From a checkpoint of a small mixture-of-experts model trained on Wikipedia.
Experts: 64 SwiGLU neurons an expert, 6 picks a token.
Below are experts of layer 8 (counted from 0) of a mixture-of-experts language model. Rows are named gate (a neuron's input weights, with its number), up (a neuron's input weights, with its number) and show model dimensions 256-319. Each number is 128 + 32 x the weight over its row's rms, rounded and kept within 0 to 255. Numbers have three digits each.
Before each expert's rows: "comes after" lists some tokens at least twice as common just before its tokens as in all text; "mostly gets" lists some tokens that are sent to it at least half of the time. This comes from a sample of Wikipedia text that the model never trained on. Tokens count by the router's weight.

# expert 32
comes after: " |", " ", "|", ";", ":", "–"
mostly gets: " $", " ", " #", " £", " Yes", "–"
gate0:181148108143133098117128118138189092103107129118152124133154112098105121134179093133120151177127126099164081125131114113095063118106157100132164119183159197088145115119142105135136106161169171
up0:114093079152148117110156121147105121091117177144151191112145101079138108091115153166165104102184190133129115169142135086108062097040127148148170139225122176108083140130134068141106087176182117
gate1:120093150141121144131117154102140119137098117185140085078065092065161141138120090150169110163195143114118056175138139104119120179100101114141092107190167167135161116100145099082110190160177169
up1:127152073165126088170154147129143143150148144118120134192140128159107115126105170208142127121062108102155127053108100124155121056145160110113151202168144158080124118162197172184120092081126132
gate2:154135142200149176160139127178093096136107127123129143158124160163114090058117135110096097145119108096116123148164141124104083117118100154115103079109146154096151171111105184086150159146127142
up2:162191116120131089120018086170113138179086191132101166055096130191160167189111165110211114103155134136165187100178172134153119140147164136137148136098106113151122092119145145168112123076092084
gate3:106105066165159155090122145133158135137151126143125178072136145177086133167112161075121153179133105153163133112147107099155074105136147131065087102136126149090152106167184128141112053167123124
up3:113119102124143141074138120106129076109095121125172142167082118149193140128103090152067112139172099136108113208136128135130120112093087126150139172119141146157144163149119112097164125103121094
gate4:176155145158130117152201089109084123154161063192162081140171133111084100158162104110192126075142130127096157150100134133112138174102131145085126148107099084115139101103168131118177140100104093
up4:159145164116073146102141138165126124125071182084115203163123168059126156125098147145078112138107139167115105110181171139115126124149128112120097147145198111089107198138008106105086160103189108
gate5:089154126087155060206182137183166087151094094143150107208131092123112070142047118131084104111170138143133123156157156121110162161112113187114079162107171178163151158192217096128149147147132144
up5:123080101117140150152118140123119111097142058129163153186138083150093142107094115151116106126106135128117079151111098106114108165134155136134085165149175134113112127111122101121170159103109162
gate6:127069136177088100120142102148107179131168147128177082109100095073121164115162127211112103123112156093112061160161082212090169163114133093166149136174108124100182136128140157147152050109106135
up6:102151168176027083160200128187066188149129118129136097106084182109103129073147148104124069082136150107168123171152179125095140165165137098119145141166116154167091085127131100131121114173098072

# expert 64
comes after: " of", ".", " on", " with", " to", " in"
mostly gets: "The", " its", " The", " these", " This", " their"
gate0:106136200146076135126116167089110118126111139109097153138139159135078118162154139113163130104146077162111167074115119166113222149152125074092140130149133138105132105082158151132153082129188167
up0:060166159065163138142115158143118132114067115141113128106135176137136147123108114107132115119134123108138123151106212159143100097165159072146098125083148128126129161082137116154113100101138141
gate1:124108163120123143116159139046063151113130144142130121150131155151159196177184062124138175150129133114125101096168195105132166138121123081064141096110146140165140168141067152093098155121155075
up1:130129104169090101129118090156142108092133140127171114117120165119156140068140104168135131121118114116139179101140097130147137095164166125139166117158137176112076237148177086139103080191185141
gate2:123139154106169168133124133152085126138088190109111147121092114167168127130088171156085110162132124089183123067135101081187124159087130164104131099098216160072114096127133143083140113143109099
up2:099096145101015093139170143187119092134153082116117107113100166140083146157157111119146068052141090150100111109120090154096120096162117073127111097113118147103132125114135133162131140152127142
gate3:141128111136122153175120163126126120155118135177141114132139104174126102104153134113112141177074166145120114143085127093147092083113150111130156206109107123112123076117126104129111111097160117
up3:101142144119087164112070170150111143141117123130120169080134117196054117170132178092141148153134160136113115109105153053138135158127143097103130167094109149172119130122151138175112110134175109
gate4:165116142170172071146139163119120123172138120105114093134113105134085119117096157176083136093152186142131117110104073106086099122114170096107155159140125124077132142141113132124138135103071097
up4:113103137178115080145088149153129094171076158151117152136159067111078131158093130121118146162124144166144037159101049107104121080153183116089118174105174123123117121171115116147118123111092102
gate5:121135081144119114108069148171144133178135170064138105111134086112127092100160179135153132129141119103093100123137097115138148090152145141106120158118127111157144152187169105180145104101166069
up5:091109118134138080084113111182063110102127093127171091163160073107172122119112117096071117086172025172125207189124127160139100109098115140145107112127126109164145118104205089099181144155117113
gate6:129134185159106193144095095196156136140110125077150107112149148173156101135125148141086125133161152094142180140121136124109149095123146102123113086128155098117128118153157112110156158115137165
up6:042123114211107132152161164175144152176089128093143153126177115148212134118117180137119196126140117079147155115184078097099183105096136143133112124121066107101121133166126096144164158096115111

# expert 59
comes after: " the", " a", "==", " The", "'s", " his"
mostly gets: " part", " role", " one", " second", " List", " Title"
gate0:111102159178132093144118178113102106100153124108140097109089161095159117082145142182103107145140163070130099073133136114067110188153099173103169144091132126076159167133155075076181067164147137
up0:086121127140151156129141124145128174100113133087153143141143161094127147109118141137122118129167159129143130142133189153070124118113124144092136126126051129122123117097120114108154061082169097
gate1:123128148114161125121108114193041152133184098160140068129089082113147086129125103103108130123148158140108121122110141146132105099133095103089130123150132140176135124134061155126117103126118173
up1:158109090150106118113138114118122131156106112110144103136176145158153137075095149086146166133136181127109071114118150078141092100090168138159124110134126133089131114126161103148118102157090184
gate2:128063139164103124114084102158137154071129134185155122163098104112151170188174109170170149135153116150119093150149151092142149145132145102099094161147080122147136109172152146087149155184165108
up2:138121127074168116178132116062153112147106110097120109113122112094150130192154175145101135111155166074136169097133141136090104106130110136207130112102152103116124128137123177156114155036074096
gate3:124093135140168108115136159122093118122139159157137098146138124098184137135104128164079082099131111185209114142151143125136104137137166147087162095129124173179149129135194135066071156093090103
up3:143084065071077100131106183120138106105123169128112147118135094024150106143081089170078136120146157180158126079103197107048111175110137140167150117143124142194147188124144116079100204129114142
gate4:096113158148066065181163124076096126133041176108089200123118165089107115064152184127146132146149136103096134144144125180162132121175111072177102182127087094078094168136146118055134120181094147
up4:171114109130121214099153066085105118145102136130159113138117081123154077094126148206152135081145104141111199144171089108127094078115148154150111092143162118125137131107138138125117124126102133
gate5:202189144095207024116118073124174173145163119156190184106100135024168106172134118145100056137141186071122097126151128084167124121140136145101145104138090145114115127159113177107149161093191138
up5:158042122170019178063135112173156162095117160112127117097124075135097155127142170098073149147122087141139165092104129122114110145127118147226129183124113142073074167112134108119126149186105117
gate6:104122121119131166157174107164094037083156130095147129121074105162144137125096143141139095102161144115126106154113190082131195162112186122134130145094178123136212115130194128143111126141098154
up6:129153082161084122091134164094109104161163092197089151125145141143108094164122100110172096064106084092156150131087138204091152150166135119134106066098080093082124109127116097095104117141120146

# expert 63
comes after: ",", ".", " that", " The", " which", " this"
mostly gets: " they", " would", " which", " when", " who", " They"
gate0:109156071071125112164141092158141118154144138137090192099180076148131123240146134150129138106094119131142111143125117147142133131174121068133148187133090124106130159120183115152046098143143147
up0:152170175110115188130137129139114170133143156162131111119117162132132068088087203116173116141143111156114151155146115153185134110139125123112160111122131100103090146184085156160116110161152159
gate1:100049099154136089071142147119115109133143090137141114098110149152130133124162094157133162130090168114169091148130130114115144125124145131131079104177164119109148154124181129135191126092137142
up1:113088152175106114096113120100151090149169111182183134106131139136123171188161109192162122152109123137116101163103144115095135100126119129158118120062149126136153180147188106098114145110120120
gate2:103162086093159135106156162145101123123125180104123143113155101090082151149129128198124111154132123153154126172087133181121135118121094066161132109125128152114118096103138085095140157139153193
up2:128154127099141144086101183156120093111091129140190149106108107091110127141135131173118102114153116152098117115072132151065110124126123078168143130170154137142178115093101118111152106125145220
gate3:133108102062121176093108111095105124116099118096151126198112183130105085097109123167140130155106119146163185117145124120144141116197156110170135106124112142067088125077173132119140112053105121
up3:094118112164114109184145141176132132133163124142116144100113146157093169117111105131159112126125113110160111160130063061097129158119123129146172171125151102192168102109082119160090146201160086
gate4:146141182159178150090131082133140116139150134075115146143091188123137101127112160117128187121139170135099159109131220119178049207124156102093156087120155139095123130129159126133144080132131107
up4:164126138100152164113133134175157132141073157122160201092151116148100084184111126126140092149108119109079129064144147136117129192112164112201103141072150103148173122110166159141066104117157211
gate5:097123057240117093115088102149195097098080103159123101130127122048185169216152170204129090117120123053084153104125131180143159173116137068040131159149185096071099145074141135069117193127104098
up5:123123142162139128083150178102118104149080122110114140102113095103077132172102162153146113145112109093114116096122113129155149117122126158123145134121157152140081125104150130155132152099135058
gate6:090201097199206175110150142148146100122107108109074156104126130076157133160117147133149107144096191076185094089119121107107132103115118127104146110114155118108161161175141149185098195138186146
up6:149133157075138178137160169099097113154090081123152139112135098079117116206167152181133121132092073064069138132134107131117076074171108124066156091121189169117107120186086122072181152106142145

# expert 38
comes after: " (", " |", "8", "|", "3", "6"
mostly gets: " December", " November", " February", " July", " September", " January"
gate0:177130106096150126089135125097086162141069105149215137124109085161168152150151128189199105157162120147056079144129124079093121105111075145095118095100069128162070109160082086131125076130144125
up0:110122068143127121133160139119128163057137082115133082157170171109139206141078159163143104129147106119197175142172136154146151107103116099137111098154139126085138152157181103127114120144157105
gate1:172122127165121155197127121157132157145113100115132114061119170108151154113180121172148187151158119103155146073104075161145101129126125131132139132133059173116137144207107094066147096146125159
up1:107124105115179109131128165145112159112151160142084153151126103138133133093078108076069069106101115104128117212123163129102110128130080071151104142135191087099168080060108118176077171175106128
gate2:109155098119066167108150158150112179188127158130161129134134124138154144148136132144072158112096137120142069140110124157180097153070124141125091095102077119085137132154125151059136086148145127
up2:108137166160131166120150189074119127165126119159137122140138105105180111111065098129135176151123144108205117160085155175172100110075159139131079153112136129132135162148132098082098095115135131
gate3:139151153152095178203146153159160115144143117127087092131149109126122168156111161148050117170116111153097108162164064138146098177131143155117062100125146126101139086158187158180025141125163100
up3:119082127139140136132119111136118111079098125103126141118115133178106088111086131053167077111091114090076131106124139141114147101121148137088171090093139135225129130139090140104099142193145125
gate4:115117125166105114159103178203090123140079161188108122154113145114105159155133143148127165098106123064145162117136081128129101149133163111097048119132069120149196138123122154124087113152112048
up4:150087103087105139094119078102157146129111093099158082103142119068133133115149137132149095125119142169141114161131143137118125121160098117158185136131150118154092170148190094090126153139160231
gate5:142071139142088085129125085056173105094136125087143106162079184157174138127158173153166129153166202112117083077092112113120116080145120109096115107102132107151127138151161137100117179122104170
up5:184072038118095103125140086153124105160103138116048099116145156137136141136111154137119136145142200125104090138098055150106096131139151118091124112088118088206100132123155170065101184122083128
gate6:129164143145067062155160054095078079115123160097166108134105113129174175083182122135077151150162117122141112144106214121194105155008120089109130156150161173079105121098162169113147077162133137
up6:140107079151125125155104130133151049105119127100109170182129094185170135136192160132134181151128124064094131151171180123188115115047112117133137155113110178155106104123132122087091040194099157

# expert 66
comes after: " ", "1", "2", " (", "–", " $"
mostly gets: " each", " one", " per", "1", " every", "2"
gate0:131079085162172116111173128122173143107199156112192143151186124119138128153089150039174159108140085128182113112116139180179127057103153124137103138174124125149111126167087110137091159129132160
up0:201142160166092068131148109151125177161060083103096074136145081121163126155123117120084122133195163132139123126091115112126119128074071127140111106088155108115090126136142105116100083124145179
gate1:157177124143069096158144136167160143126159142134193093087101156076180071179177111078151115124133218124133157159087125149119124177151141120183148123126115064125122116156082110022133121102122143
up1:112126092163091125115143114084080137129114106122170118131147134175138128147071090122099142122100118135185150152079129075119134089131097120133096156146150179170172182112128149138090090097154036
gate2:110143139085153145128145127163133157154148092148112117123114168070116115080141202166095150130124131135168127089113138150110112122094138094119115145160128134144143138140148116118123076134104112
up2:133139118222170117146077106103157108150137140099173135180173153137151148151144115148115081135114190153124110153130142099164138157135136129111117108135178129152151102130087135188114145169194141
gate3:089097173144117196105103170132102135154117121113154112104099112171105173084144124121138166111120056138103136116090038099115078112086138084144137104163091129145183160172133123114089162125135160
up3:171191134129085144120193100122162123137112131134052148127108134094161102091055094131155163169121116148136108131145112119135091121108171128108100091123117129176129180135124125213146107115158171
gate4:176140137156119108195099101081101152106140124135206152124155107088121199159122104163148126148095122097169110076083094154175090141094084127143124115138110142125148132089104135120107115151159119
up4:200125044159163133106137119140109085130123144087127131136098126134145092112107153105121162119119158137124095106046131075118172162089149109078189112157137077117145122135092178079080091122118106
gate5:107108130096176173090068108108167088132138149180165165144131105123105082153090150109141093114158154153164152187130140148107086130091117111153136141130184144139106108115144139098142161141123150
up5:139170070149093096153193121156125154110139152128133067155178154143103171077171122110146177130089084029164104135115163113135146132156116120082152097163105142145145133131114124136115113107093096
gate6:194152159125105137129099121122160170158107165140117129069109132181154075131139120124139139139105063106098132105133052146088123108165093149132172126135119131162187113151133177078146162162117106
up6:161190087140134094131116123122090084114103047146142081121115113167184130148150170140143126086127190135116166140106155121148089078110141117117136130134139094119049083139112111102110088146095179

# expert 30
comes after: " a", " the", " of", " as", " is", " for"
mostly gets: " second", " a", " several", " two", " an", " new"
gate0:102120104155077158123185115163173073173123106131151114059091060135156074116193068180156128113178133163132112218117107084077164116154117117108162123151129121076066137111144165081108149100155124
up0:136137159108135145105106151129070195085129167128125115146135152062177176175094119194119111089139127114095126103145116180164123103085128096186120115145145152162117159122117108180131141165077124
gate1:104094046049070103097107133167160078102069120087108142112113158075088155105051157137134123150179108071168185116088186114075135107132147172113126170109091129193107093106129132120140076163094089
up1:017138152102132049118187153123115194103100145123138135157126143111078139115106109161105144144102183125151115139100118100123124078107129134124056166164169129142139183114123081142159124156119116
gate2:145086113140076168049120099179113139150135153128177123088097122102145173102143197107132200116152085126126120143123123097109132092139156095132129120099095116082096150119106151088099090156120145
up2:170133103096100092132152122149115129172107150163156182131153144162143137111118125127168135109166157153188153071122149125099144185145097195078150113112076095173132117110137095143125124211117100
gate3:097102128156088139132141190109148154124103145127132164101087135095150165110155147098125116126165123140072140129145143206122143097111126143164096123126132156225130058128122092166145137161099093
up3:157091167154123093137129085134027128132136099129081149118160114136144098094119090134088100067105148098133132107070091051128108130124146085129126121127075121080114166130116151064117111047095111
gate4:164131153143075174053080046118068127129164173108123107130066110109083112189093100102098124127101097133151141111077141102132116196105125094105102154130121106031128138131134129187174122101094143
up4:167156099145111142106115146131189073111203113118192154140151100076129065111156188182118130108134101129097063065155114065053154083191093059138135096089137146115136104149124136093116119185123164
gate5:198135209110078154139094058152067091089165131126161083084136069138134149160145127087112060107069128128134142131138128129126182096162170123095153130094127140171134085108158105097130124090168147
up5:120116123188078171129136122126146100161163115078190091068083147161160165182156146149123130118109161128106168151119127093151125096115126141139162111164128152099118130082101161090129133123138132
gate6:136153131153083150131096138192153103214192117151111155138106118147110118112137125109134167106109134123193110118129148164167131066151118127155153195140100142062133187118172136133084087159122151
up6:156108127112149103168132125139053120073030098152183126179175116127131108140118150113173121153157100167107137163173137066108080091119154072160130079106149158169069118142144131139132136106155049

# expert 54
comes after: " of", " in", " with", ".", " for", " and"
mostly gets: " his", " their", " its", " a", " new", " her"
gate0:063090152156110112130098141143063115129141155126097102138124137129092140177108101121112206118138104144094102103153139169109124126107112114137162127060119111143127142175104121154166167137192144
up0:152169148133089125146135138083111149131109157164116169077166108107183154138163127162114126166106118091128118110117130140086197090112143129057145181098087122107139105116076130134109197086157173
gate1:135105236120091168130091106174105166099117149178142133123121114129196120165100140163164115102134153163119138153156195155142148164136126147116138144132142157144105166206167091135072090089113142
up1:037079050143147067080106170096152186064132083126155152164060128091120173131108121191097113124167115078162083128118156191143110018133125090146117104135151107060084153144108134143115137099134199
gate2:105144099150116124116177088191146167107128144098110114122088089129123012072155139110134094119141117120094155145188141126140159223101121147103115139133147080139171137102166174109114148163135129
up2:162160150158119137070122111120098113120141102102154136119148178019188120150077118098096136113165140117134136169127077163162066102173148101091104074148119140088125153077133103148126099095129149
gate3:188122158151100195127152182164152097143083166119160107127076141150119043084150129138143143123123157146131088128093117128056136154148128128097123178138132197180099135154087091114101132061095116
up3:158143128102151139102145195080130179109118128160114129122166102144171137177154061144107110109122143140101090145101056120183106077096076186114123141167123100138177076094144147166156178128131171
gate4:219170121167101127146071115102133163128099064169134071191092133115150138132159106110123117093112139144149110104110150095110179098132130135112158150147126118107087126164135157100161146113116110
up4:089126083162109131149141150170066087168200125128112103071111131093150122116094175138072098136163092105109179146174098101122135145085082112084131100162139179107155182121068124148101114132113115
gate5:081170116146109141103135193140131114191104151124170094071141136169104128148094149192149159093128141142088151126079116069183143102176102126131148162109135170084102140110137088122158145134122174
up5:166154073086199105137136116132120166085148064149110165144109166126151151092135066079102156187120142118150099118160130151103135081096124163110140101126085147111132120118107170133084119102129126
gate6:133114151120170187113165104141139167125077188139091145180088095164140143112126115097153099133113093109096132101129110096068204117144068138154206139090133145157127137140184163174176112173205134
up6:139130098156173061185094126157169094136145104167182091144151110120126166086136138139103171136100188116152180087152096132149135116129124146171134130132124138149141134152131120144143122150097151

# expert 60
comes after: " the", " his", " of", " a", " in", "'s"
mostly gets: " life", " education", " church", " technology", " industry", " business"
gate0:101163128133077103121141147160127138117146122116133112125153115075113163108170130142092118174104136130170081097089123091122189189128124069131183123155113089136140152099124157117131189114088075
up0:085167136177112114138098120114132128146167144110106120109136145190157128155095104154142117075157131141146157120118120151177192166151091151113102188109155136149153190150104116151185101088195129
gate1:165114155144163103106111124120092140121149138124101217162137134161122098143137163159170095117158158135111144100117132084131162123095151120115123157059090108103139136176122086073191102163216153
up1:138099106149194104133110106082043151108151119221100104124195107117159141111129163161168058127160129167085143090129150144123104052133139129136102112135128099120106155118123155116150120152115116
gate2:174046173112149114152108160040100124126099109093082121107068166129088166111124166147138072132130141130151085117151140112132129113093093113089161124155110178134112126150171124104136148160154157
up2:155107160168168079092123150069121144129124124113094145120127125115102136136144174139191109144110140146139135120107048127114166087100096100111138131131161232145086141135164145111195153172181183
gate3:140075103172102122100134083139145146145120084118161128145070136052132178109171100127136128097160108131143142134127140171123144199126106159087146101142158101125153153130117112074118153121128145
up3:128156184159151118156144119119099132169140085093098143134167135098157122108177144078112139123132149117108127143132167115149138122111120153086135090134165091143186148125140122047142189178094108
gate4:088177158121144056119123186074126110174158112117130120156090162120144119060128142172116073154115137147159134148171033165135097138113113137127090099120146185150138117120148093129084179186158135
up4:091116145158117081161092135082105123085111128112097100148124134099176170132112173108140074090153135145161151127171099123128158132096124197078118125114104169155087137121122098097114126156159151
gate5:102096161147078157148116092142065117162191146092164110182094142174120181138118097093108099098142119103152066107139158096091137121057119128047151095136186124132132183156155140112114115125150124
up5:188161139159061095117149155040134133179123109124105111185091081190161179128151106139132084127174127115123163090096159129098165139087124164155128145131117092124144081168099111114124178166096087
gate6:081120146096135133099101147168151134055066093125141127142140136162143087132134087132179172161114144126113142138163127117069184120109151135106110054133097110119135100105160102144127130089131092
up6:099134167169087160103058126158080147135127087091108115058128148127167125113155106084087108135076140103089100155165088149129180096135125117157124139158119120185127118133150110138126086121151199

# expert 46
comes after: " the", " The", " his", "'s", "The", " a"
mostly gets: " album", " song", " life", " film", "ations", " company"
gate0:120154121158118150129103118151120092140082166068150153103112146166138081080156169079129114117142134157095109083146122146138135142075156083131136098106108091111161169170153123099184053144096186
up0:166125105117187106129140120154123112103127159121121121069180162128102134171135059127112143129124102147198157128158136083091128182192103111088134107166171169117120117135091071112125159088193153
gate1:123158114173159104174082122140169143142088139125101117113141109140056157089141124105113118113102132120116155099169140096133135163113109160095092108070077174143095083134148143132118069166133042
up1:095136078194176120108068119150152115101138174155088152201065134083122159113169131140056125204133153120206075124139167135091135181159140101128143108125112080070139093115137141132131095143149109
gate2:140124147133175154110094114099122094171081112090156081089098152131106157081165117151164123157125106143110161154124098100090115137213129091173121118100195130110157063114131077182104113117171194
up2:114109127135130132113130106106225134197133148133168127121129104092092229077103155169094100111151088130136088106104178141195159142091146089157151132081139201083167134153081183209108136124126146
gate3:123131139125045136108195129187189070132097145139123148131130181122109138098071164115137129118105126095165144186085192144114149113116107172126155172098065127158107164119132131136050089106115146
up3:097078139177218170133122204081053172085149124115108077114186134127180190179140077155109134109101114164152078124128090142210128098061187121078057133103131154100148150155186163096166137161124127
gate4:087144134182102112164158142165107119124109112107146115140127097142163136131112174148113133175157124171095130112128070130152076166124101137121128138096098163130120169113148116132101125232116148
up4:132094083079093177098096091109139100092145165147131128115127145108116129128113100163108131077174097100178178188105118129073187118103142103162124146142187093146106110105176112084160140111097070
gate5:061149150165122103124152143172117163180092132109132130146126133125115125121202147075180127153084108085068121174145144139134168233130105088109108064145077138146159135105073107074092073101139198
up5:123154082127159094125107074070132085108137138165166113133119164103107140145134100191097105094153111154178145105128123161151136090152159103162120174145130168142054149106195113093219044127149121
gate6:133083099144121133099109117123092134149076134160135127073118078099190111149176162160134175117146173144126112158137108116137176054136113118146136120180148143112092116082138125149081101103150153
up6:221092058106129127112114096104157125142092120211202129077117077103173065161134133141158170099146070100106171131140086202083126087155156156171089081119127105082109118113113106116107159078153175

# expert 71
comes after: "1", "2", "9", "0", "8", "3"
mostly gets: "9", "8", "0", " few"
gate0:125131150125160144187073105146129081098173152097140142131101125138122115097132140118174123099076169123157166130135121144145152115126079089124085110143066171130196106162136097155102107117166132
up0:127134198052151112125161115124097059128188137168097146131144123143151191164141127109129092119101164111130121168146177125126113188114115140136131142135067112098174146116060099154163128161156071
gate1:118111138130127122112166168164128171181121140087071138095105094132190170183110121143136137076102144123081166142099052065124070098174135149130106162121113139064129118114122147138141082056132120
up1:153089117134138095155096078131141085116118154165145108122133113126008111118079090129165112176106118164156064068177166145152135189059138141140127097141136126133103158082127113095075143180152095
gate2:125127100099112142122125107164176111196102114113106075168146104132126086138167120214117153104141131135126141109126168118135167151081153137136102104104102126116115114152183077134066122146127137
up2:117134104188112094117134165125084183101152144150152156039092134148135126108101135054128130096112136106161149143136114095118089119117060174125167109134129100149133070120158078028142134085119124
gate3:103104135176079113182185109147139077115190088139165062115102127143126102112105182170094077121149093092141073097155097091143131206134097063136135118115138149177102154135065138108121103129086117
up3:138154153143137137135148126110136105126091129160131062159187159104140108089113144111111119090122117116136112164126107105150087131149141108172133128144090172081130104121114158131085117153098137
gate4:043106145039098097141117119137098109088135132157107090135125100155101140113119115137048159131112180123119099121118164089147125143108119114129144170101099097122177100114094132116171144134202092
up4:155169089123074098115089139155153119147123095174107162142135094163169111154150151116137168118129175134167084160151180140121119140150070128152141121114157100142129099193121115122075171158149131
gate5:115155109067085085136102088130100110148161202147111147151175081168133146131075127132142126145163085153178109119140149099082147198128121096116127099113079144135108149141160109140186161095188167
up5:115119126155164085133152204138146136121090123114105142120053126115106117123085123104081105064112148110090147171130128199156157147129086115177118088114192143184068106152062126127111091146051093
gate6:066125149187137090095124105140153103138150129110131156151124105130139143096083123078108122128188183148132102131103114147070096178172110158136140148112136129100166134051138148130096106088142157
up6:172149119125111068179134089135150178134117128130082083145100137058097149147127139147072162139110101118156165106122109127129093123145163098112122118078124120147088113134210126178113116162178108

# expert 25
comes after: " the", " in", " a", " at", " an", " on"
mostly gets: " low", " view", " front", " right", " mid", " access"
gate0:091119114120126096135108116139130113112119200159105068123142145143187111202180146073131127117142157093150088197073160103139126144098140109092155136098119158129149200127163090178112080164105204
up0:122158176080162186152162207104087084116137163112078163135158100146161119038095110109103120121081168148121162125146118123108105125114151146116119194128121065139135104156099118122151172110176092
gate1:133183113110133109186108182111141095101087104116111157100084174178142123074078109129149149166101089095163163106069103102118087091086104146189142145180112164087165142104146160113096139128153237
up1:137111137079120102103111130096167137133085139204139131124156116151115175144158096079082066077115108147173098099190129171117139145147061083113104114134222139158140071117106061147144079101118072
gate2:179118139114098076156140151155108154107116101130126129095085107112157124141143115130107116126156158151160122144161069118093098145069111117148103095159159152184144105154141132182131160048118144
up2:169152138067139102126132161023140139091157120132109058090096078083165162064122093115135139123116183178105117144115155128104108155081153154145123062140205157128137154147128199143123162150143133
gate3:146138143151097043136124149147111144159125118064140128089137165143149114112089136161076135106158157119122107125181067149148149144188132124161177159169152155132084164161117122134074126109134132
up3:114125109081247139089185125090080121143128097088131060102159082128136078105140095093086123133092102139103107126114091109122068124077148126141120121179157137145158090099117122075128127170109116
gate4:085176111140136121144089150153032108163096148061156136166130122178177131085145195148125172141123054117104070092101106168102130069117162090177183094109083179175117117148139098108099103134135129
up4:103143079085115164179124116140115178129104070127129113119142115160076113102106089127153113108137109143171090100146178137064117158135121132025106147102102143101120178133184154089059131107093116
gate5:126144096137100158167144136203103143141124155154147082139166120096111131130104146182164121194181134154111139125118137126119090100108149084115127147084080134169121142115143089120133070119159132
up5:113090168128130093121116082052123099145110094092172071188133155082146102120149129148139118083127171157130171180080159086129133143148122201140168138059133142110170141118157139117111141154165107
gate6:175117089080090069086110150106105093119100104182144158124141128191147103161112103121123104108108083154127134171075106106080114108109179055148123130112098188102169126142188152157080142132074172
up6:134097123099095087150142152100137065100106130132104191108122121153115109072152114168092102129077137142101146158092164135112095146091151094175104148154098123099205120146144152109119158119090145